Experts of a small language model: 13 layers, 192 SwiGLU neurons an expert.
Below are experts of layer 10 (counted from 0) of a mixture-of-experts language model. Rows are named router (the router's row for the expert), gate (a neuron's input weights, with its number), up (a neuron's input weights, with its number), down (a neuron's output weights, with its number) and show model dimensions 0-191. Each number is 500 + 40 x the weight over its row's rms, rounded and kept within 0 to 999. Numbers have three digits each.
Before each expert's rows: a language model's description of what the expert responds to; "gets" lists some tokens that make up at least twice as much of what it gets as of all text. This comes from a sample of Wikipedia text that the model never trained on. Tokens count by the router's weight.

# expert 25
What it handles: Opening consonant fragments of split words, such as l in highlights, b in Probate, Fl, pl, ph, usually followed by endings like -ation.
gets: "l", "b", "v", "r", "B", "ph"
router:481506529500441503530493451501555441511596492458470573520527505462439507454536411517506505470470600524445548469557461491540406547496525558526457492520497469495538505459460467604537467584521513536480536414454499422498471482478532496461551558530441562562492505509488488515486498476488487421546528532523516465533494507522464521457512497559482472477539501432471522480485475459538440571531494510534549533494520540492530516533501461529547567471460419463455511515460487528494518515599488476518574512488458509467472569492495446498475500467486649443532482473520500446498501519532489442
gate5:483524530547453525492534508481503431490458592492440435553517517490493608449491535442487509520477461571506486446512509452526477508467499508543503443449506474466548503499454465531537499488550531440490504541477485488509500543512487463540466491583516557530501490521592497451493508430580470507486516457471522550451581513479471489532493522450521422525530485513562502423490564461547542439454473493587488509514563471406481573541525505523530427441504435546421451529482538571477504568481526504472518523505479544523537453582483489462500533483493551572433533403497512521524505523509481545
up5:438445530465570497545509461541505504524580516476511533522484539548486471491547492516421425499451462504449453483528473525527526435429548496477505553544472525512528392464524514493493484460479522579500491492540590509478512541411491490494474442532506524481460520498482488471497470542467509551529524449497490484442501514466536474513560500502478519532549445537552475530505489518477545493435551521492477464507549546477521501501459420573427506484476522457527523500472477455528529422426567493568489570481544471426549463439471545471602555464458566431552541535506514544533548509604527517
down5:556503535502507439489503571538489490422545479523531493478487547515487584539497523592537497483573483501580457433559524539541539578533565524410467498477528526516478444469526541457535534528481509546579460462553536507491503478490518562563493560580475528538464475515442434478498502450443514461518511524509498488524506457513496474517504454503484461562511499479530491438528498577509443466523519529505539476488464546522539557506540456484480537491573518396548487560464458502507487449384490550514490586559483480508551482498503506455522534587490522485549568454520441570509511561509521488
gate6:553554481470520548539519543481450457425510521472519525496558453449502473467489527513523459519434536415536524504529427478494552504496567543487492548389434452538533500470478577471438441540471509535530577491462488532522532526544529536486537505476494500546490481508506501479538478518498525477494505550541530490522496587530505490493557468505455498484501475501514483487476527541435433489477455537543502535542484510538454531536514503426464441573453419502565522516419498484415553454601511503515467463541511441484436560523528562499612528458509464460509513500491436453467490541512388515
up6:529526492479573525561482542395545478551476479484533424436506463544538459504483497505526481558451516471531496458580525423556522489523523541519430501482462416574501489514520463545538454484473452534516543492465496535534496587549466532513446483480466489489474484473528534428510525472498508520487500484453509500466456495569493512445481419558485491478574449437475407586433440514510443464478486546504415500580483517536461506518469482494477393534479527574467522441495468472497414460467507529530498456496500497506524526563516484519469505458505531489509545470550539536450509509399505448
down6:460484513483506554529439532503544498495472401551515526462523457460528491578543535517506470552446517431506522438500531518442506470553466458518462549446541461438496493521470532477540421523495516485558556550519502508451500445654484480570581479539520445513474518502441503428499497469473563585510519537450504458478505513484477502471485476525522452481492552449571462453461508509467537501468480493588464523493461447538445462502487524552505442538478466561434568482497465514536494493537506452492496528499497515480476515554484508555490540517420465532455425457429446520500525546529527595
gate7:477502475546452503506618455491504585447469516502503461512513511486503477488477512495501492486459487406455499502468458408514526516489461499528451488506527407494532463441417543511514488494497513481557552484449534560451489501484593444597465507456459577504542524589508454474521496467530459486500535454511557567484513494533487467552514449498511516487437531447506512463552525525549478525508520502411545531475460513550499484534550560475522439537488530510530607527489499532466460489508410523519527485567387548525516512510469592449444453512498528489491506547514548491506533500477406496
up7:498507455512536505471402473483468509461470503484527529521505463499434517482430432504428560603602486491427501560479523469520519456545530474511547532475523481512493478543489516440496482453502516485498530478523528477534483457504438462468468585576485523519540441520515546535525495426435537555557476494540499544498459472531515531503431535526480578528534520489469512428506504510483556546493490556510578458524513511499566457479496443496503458489481464445503507531503489487575507524506479485443444563612518533479558504551536430497555540584516475552412545464499527457473473457488603516
down7:552490516510446507479547562509485438487432439525522494520505448463423468511451522555406519479477421488599454514439446497529564454504580522447509413535492471482544464492515513533458465550507507530480476513557551571494494489517502476510598523479475493515545502537421601507453548508458521559493495499524443549523398528502564527508481452497557525451612505528416459489473498539484548455554489505537556551489493448497556509516435488513487507492523520447482513493563484526528506503534481539496472528503466459463543488531420426512463499504529513532478468496498541509433472520514480426
gate8:489447465515455468507525466459532472426549496544446480507531546460507429457483511481516525453513482562480498515519517430493435488415522530567474483535538500573542517572467517454528487526492469469515487425508436527563539490456553459408488494585553514538495476536496565469430515496454502459516431433438476507530447499514513508480423441517545515503506549497593445533531474551514444505442455442575481494519567570509498510508496485483469579474456480564458487427511497417484567466501504491530517533526469531507446443472533455549519503539568436491490447473553426485503502471521486521
up8:523531399499525506517466559517503561475517476456509496459534515523540512484505517568477512559487505502382422469514542501508463509513524547528525516534442536529483426568480432527529436462483464479497474545485429526471464492492474508463510493468442499475486496525558484523493508573502479531493462457504448558514456530434461458529477502514543552494538534523515507519560457513448591484511485523543520460552580541483479461559584526524494486474485439451457503505509539522463536523507543429541544411513500473601539555497476549453422490437550448542592585525482442505451467469487441461
down8:559499444471537498519458440501498460547533516597436487430596494503487515488516493588542449486506557503489490498440438557505520392535501531404524489506497481530541443500481494513522474484478555598473472539438487508522567459453481497557528503454503538527464474506468571509444478487509530554550476526528484549457505436476458553457450555584518542510507494468482456511554580446507572524506464488497536531477571457535507480509485442549550502462494574491517440492472457503478513443524492493440518542487532506527572536560520561478543484457535497515581494521488439573461457473479497545
gate9:471495562533464486454542506484532490500508452492505470557507459480547517484487497512498490472538481477484482529492485482491591476484448512508502529471525452593552537550485535518440500563453524472474589426466472564462469467531536492478572433512566495436512474457620538551487532551469469494440572501524507509516494539556518467462487455534540515545505512426514439559455475522540500536546475439548446427584481572452484517503421459496507487480498518474445542444507451457533546500502590558479502537545495503509523467470511494523553432420504454458514573453540397472515535494517478468
up9:498504477478497499464480479471520522507531517507552518461546435474536505551571389489505580527489488518512515516415480488503498511466510539527491478484461518441479508513513444504501545513589376402512444490517441532518519476447523456516516472436490534521505559480502483515483458461476467469481567577513519503534504574508536517509512503423493559538395555505501563449488531524487523531523487432494496472563456490566511446521447495473454505529461528436554449411466529537451527483479501502506521564559515537448465499433468570494492518506443430468480521521488445423488518493581547406
down9:480466462524515468536543495441530533478521504488502413539464505487449363599521487434537491548491458556447495491530507502510507467502576532493523468491480492448485516484515511537506489489502434523397474557467541418423439512478541453539433507527470493485556600491485512533538507459537473463531486489486397515458498546517529437503516504439493462517522491538493574430510556489463511451495536505530474498502452467510484389506491550562462447463548518470486548562504476480478481461531487479495501489523437545463516546507571425612511484545459482516508557481499567499478494443537526503
gate10:469522481508484541584461510560539506490537452532505471521488543475491492472486510479524542435559437522526532532517539492505488474522480483484493499532493506494527467443586586486450501494588443501517491496528464441523506536546490445452521469442492412474542571519417550463468506470423441522504519489481429450500516490464493480504471518525493465535545453477505545494518531464450464529425531559545533536547487551518435484468465475586529550506541465437537464469441452515504527515445561552511503466544539453540446444606489467501447480549548484549474441509474456513474553462373558462
up10:409516479529455457552442455470484518519492556481532436497470510501576495455502543510562530538485496516494514630480386504407478573519548471496568458500582496460515426468516505560503538434534423455487454525516472513460473566492513471455540534470438538474531493493532503511488479511492529553470551512482551509466495496414607519560527517552485481515493498494522512440544483547451486513526515476520563549569486533486494539582540490537495539442511496467498438521540523435498525412508505521533534514528501560549424488493551502482446494520481476476528500505533433526461511534514469420
down10:479482481474487463497491517501451488513465455516552463433542505446526485550483516516567558482509576516541428549411521484488534554485428496491519508441565542465483502526520553509492501454462530440540519489496439461503501494463482550453554469495530514455517505531515458490493453440510521548521537470482515416456488487428558456509389487479467496533500562457473533481533498488508575566506481409553483498500499479481569494514465561542474535449538520404509500462491427578435468457422505539578505472446481494540466534532429520546476469467549483491430460466496487446429518588444530475
gate11:460491499523482474482435572545472467473490519504565507471537522577460486538511511416515526503430524459444561475553544499525459511478527499515498516499478469617500498459449520507511532542588547496489408457451527510465542523520450492425527447540438542482500485523536508469474434455500547540538437453554498544464502487509430571499490398504464493462510527472516501560482454446448451445476542492498432482413460503487443473501464499465486442533475567519587529490567471572564494496532460474481509468481430493498537484521498489477469444455471505500536550439522520404473559519468462522
up11:498455499461470498509515527496548465518468534440516524508483511569550485509411459530499528470556482478450547483525557545475444527446530495489494541516438458569511489501449516476502535539497546516590477439545469536450501554448523564490488405551513470493494536442515533507548436462526513469470421446541516498494546485546425518492516452424484511487534488457549484587481451491519476467484524461463552540417581522561500495491479533513509480526507590505514542437504436519520538547487462533474578445482432515510552475502511541525424548488543567560457453471455530484456592502572453488
down11:518476518518522515518467514519484423559485513471519469454477490565461481536479488578525536562486507541483590521512508534487521464547508463565503573509548541427518549505446522542445509438505463464495480570486522476577491464568515455506466468427508513477471512538552414505463494497576458547462516526515495499434485501452516621543488473527509493478436543491433542552525449507533504567477433486503522529452437495499477453458503488535443441517464484558525498555587525445444541548460504451428513557515465478430424480469424508397445515476520516501515471557472485496491481507489494551
gate12:563412520509531463534454470441447557504455435509487489482487499528579522433484525478521505450467486483516473471558434517504437505512494509507480501496430475521546456605483505476500507459560492537431457491499498480486454458486449490407519514510445574450536537439469522516520431470544487487574499534450519483476433427491496487508571459546500517371502464491551519432539471467470512472436457473590515487550525472529490480579461505485552534498520496528498494458450517497476574491533536482525491526514488593541503503522557475471538528504540544559515532476526541411512470588455553481
up12:445557522482434543473449525470515513445522465506487504548537509493465464491543466424482472520535495495524447456467515514531532495466469558512510442553482570505418547425490500525520477525450479469450489571441552450434597486516515514584457552436500547524511498530552537534451490523515542500442524498530537486489549582507485536538490496582443483513525482472454528567487577507527495469444542520516450454452420518424468503520432522426552526470454404509537517485558491444479478535547457494504459393450488447501446493451478467483506439462492504493444484493505492502524482448426476511
down12:521471555456490508542508491447542586486453505500436447541561527485517575456456553535486446528572468549527487499507529509484579556472444485484442480501500550480480452448535496541551510530517571521468489533476429539436558559539493499501505542595458500548498414456439584511510485521500473551563525502524549509546495487550537496529516490539529512506493462440457572478582491466462538441558530490539463537510399525489492434510504479584501514539423478481411484502502541505533461486554577487569506470577508460447498528466517507488613477454523493481513474493493504509488523486498489495
gate13:549519557472491511498426522517511483501517518551531568537544531515540551450487465487575560550471554494473563487479550532510441517515556447470501460545470466529434519542509495500469519509577459535518494481490482487493469491556446439480512554556442417508556568452555468482455510509566472572512477473537525492446491506507518486538500446461472462486534489467399445441458476490444437464496480476536488494463511552485464508516542502441559562491476500522563468484504491474474522474492514544451557530574525479483459459497540472513445446416627606582472512476481520492461523567474498558
up13:482498480538454496534483492521530469387487458455492471450545455431482478498529552495473569455461469526491504437498502534500524458545475553511542489431481604489494498538518523489513462556435442443487515511434568552462469582497518472545472565418483518478511474569513538491549533534422529435468544517549415525541543517470508562497590496433438538431510529498444545508598556544465469532560511419464553587542518528467493561530499524479524472462546459467450510549514529566467513526498532502556555521504534522467490544535511474479516499478472493506529500551437490488490488523510499498
down13:533539531494495481534525549472535473461535496548494491464510471487553539559492512472519498434542538513429419467560458473417466522518520454511541470452514530403441491494554528509496447515428442518511501557486426603481458490537505521575405525525407453581467534527456512486481480420529504492451539562539437545461503518499558514484503477494476523485580501499486514476483469455476481515459480506464389506482507448518451440534532510472544445502497474552490481512447470490498579538645499498529578520521501496494463517482489473503534485456540477545460539535555504460536504460455501473
gate14:492496472500538502429486495486511540511532489530545494444481496533564526530519534458498556531454463521440525484568393496451481573560540540425511482474496521535489512471511470497536498456514454519528515448551490426520501563494457497527588422424517433509584541495522473490580487450441545512497480533527521417494556508488484515547518556557464484536450504519485513439469485468501453509498484520472500437435584479523544468451493367479488567508487542526492498586507453490445484503512583517473502528487532489452478518478539483505408492536507510551496539551526524523499518552505567389
up14:547519441462490540523541437507463513525509486511567525511480535507445497625479532506484446450455603463478530564507466556478492522449471467514490461519494510560550506537499477507434485554471460501498472528446474526520508484450570459475446529552541538481498426507515474485509527500475478478454505416439549495524532536492544469530475495415479468550508543431486510521467413444517505454502421488471530507623479465480505564508499565470491482531485573569487500444473460444489484493455436453560520455525439472588477504538450504487448508467459458486523452478490504471423545446484439536
down14:511537438529496558463515489455555507466476484504499489518503559486533541463538496472528513402516449454528542541440431469526483529527430584544540509483489547478496592426467519531537505468442444529469491501503513517539504414580567532436458561507506489511519482528507465452541440460479488474498467559509504515511590549474471463426472455502481575437482457603532515461523556445476457480491485516432523468541521552610431443416461522451435486516537471526510467456478498487535470460526515483501514593519471562500470463544527528500482529512495529481555483494496527490538488575468475477
gate15:470461517457478502521495521533489522540457457484533546507466550505442448499503496555515517435477497513553491521505498480491486561492514549521453498402520533507589454406491453535488464616507470477528532457500500479467524492498495447474458472557525490514470492562525481520516529467524488523571506476501499453463405541528422501554538409491535562491485418494457505511539475454453488432494464494440438429534524519490479470547506521461458486537516452541558490510454466513499610443415475521534523441506482458510510482563474537510386572502520491413513519451424436456520546509472481487
up15:467484477505574534425487534509523438471542439511487518482566496532461483511443462442466517437510525483405447460444547482515526500561561456559526467497459473492460482481521557547542496527464503548498475453503527515472511444497533565460463491441550506511480541511498508516549508540536466575477453452535466529510528467467507415449497544438519523528550524539492524370508518492478510482544443501573456453481494452455472455529479544530550535387569572465482564507491494462485478505558539508442497524505511491508582563486459571513544450398441494553486530522522500513459532483467543477
down15:514471475462456531440464534501472499518486475500531526484513504513456532516516512437512482510443439461537473526492483455531507435527447534451498481505495478514573530518506501505468540507537451534372461443494488486519436487497562408515478429532583487443518517490530439549581491525484434512428503581502436479517567469422523529511525490496493501483504516517537597489453516539526508577456465513504559509481478396477479519543504578495465435533486472448505606503498468535549540552461454541535490536497475508486466480477501468518545489546456511451479522514500478558653539529506463541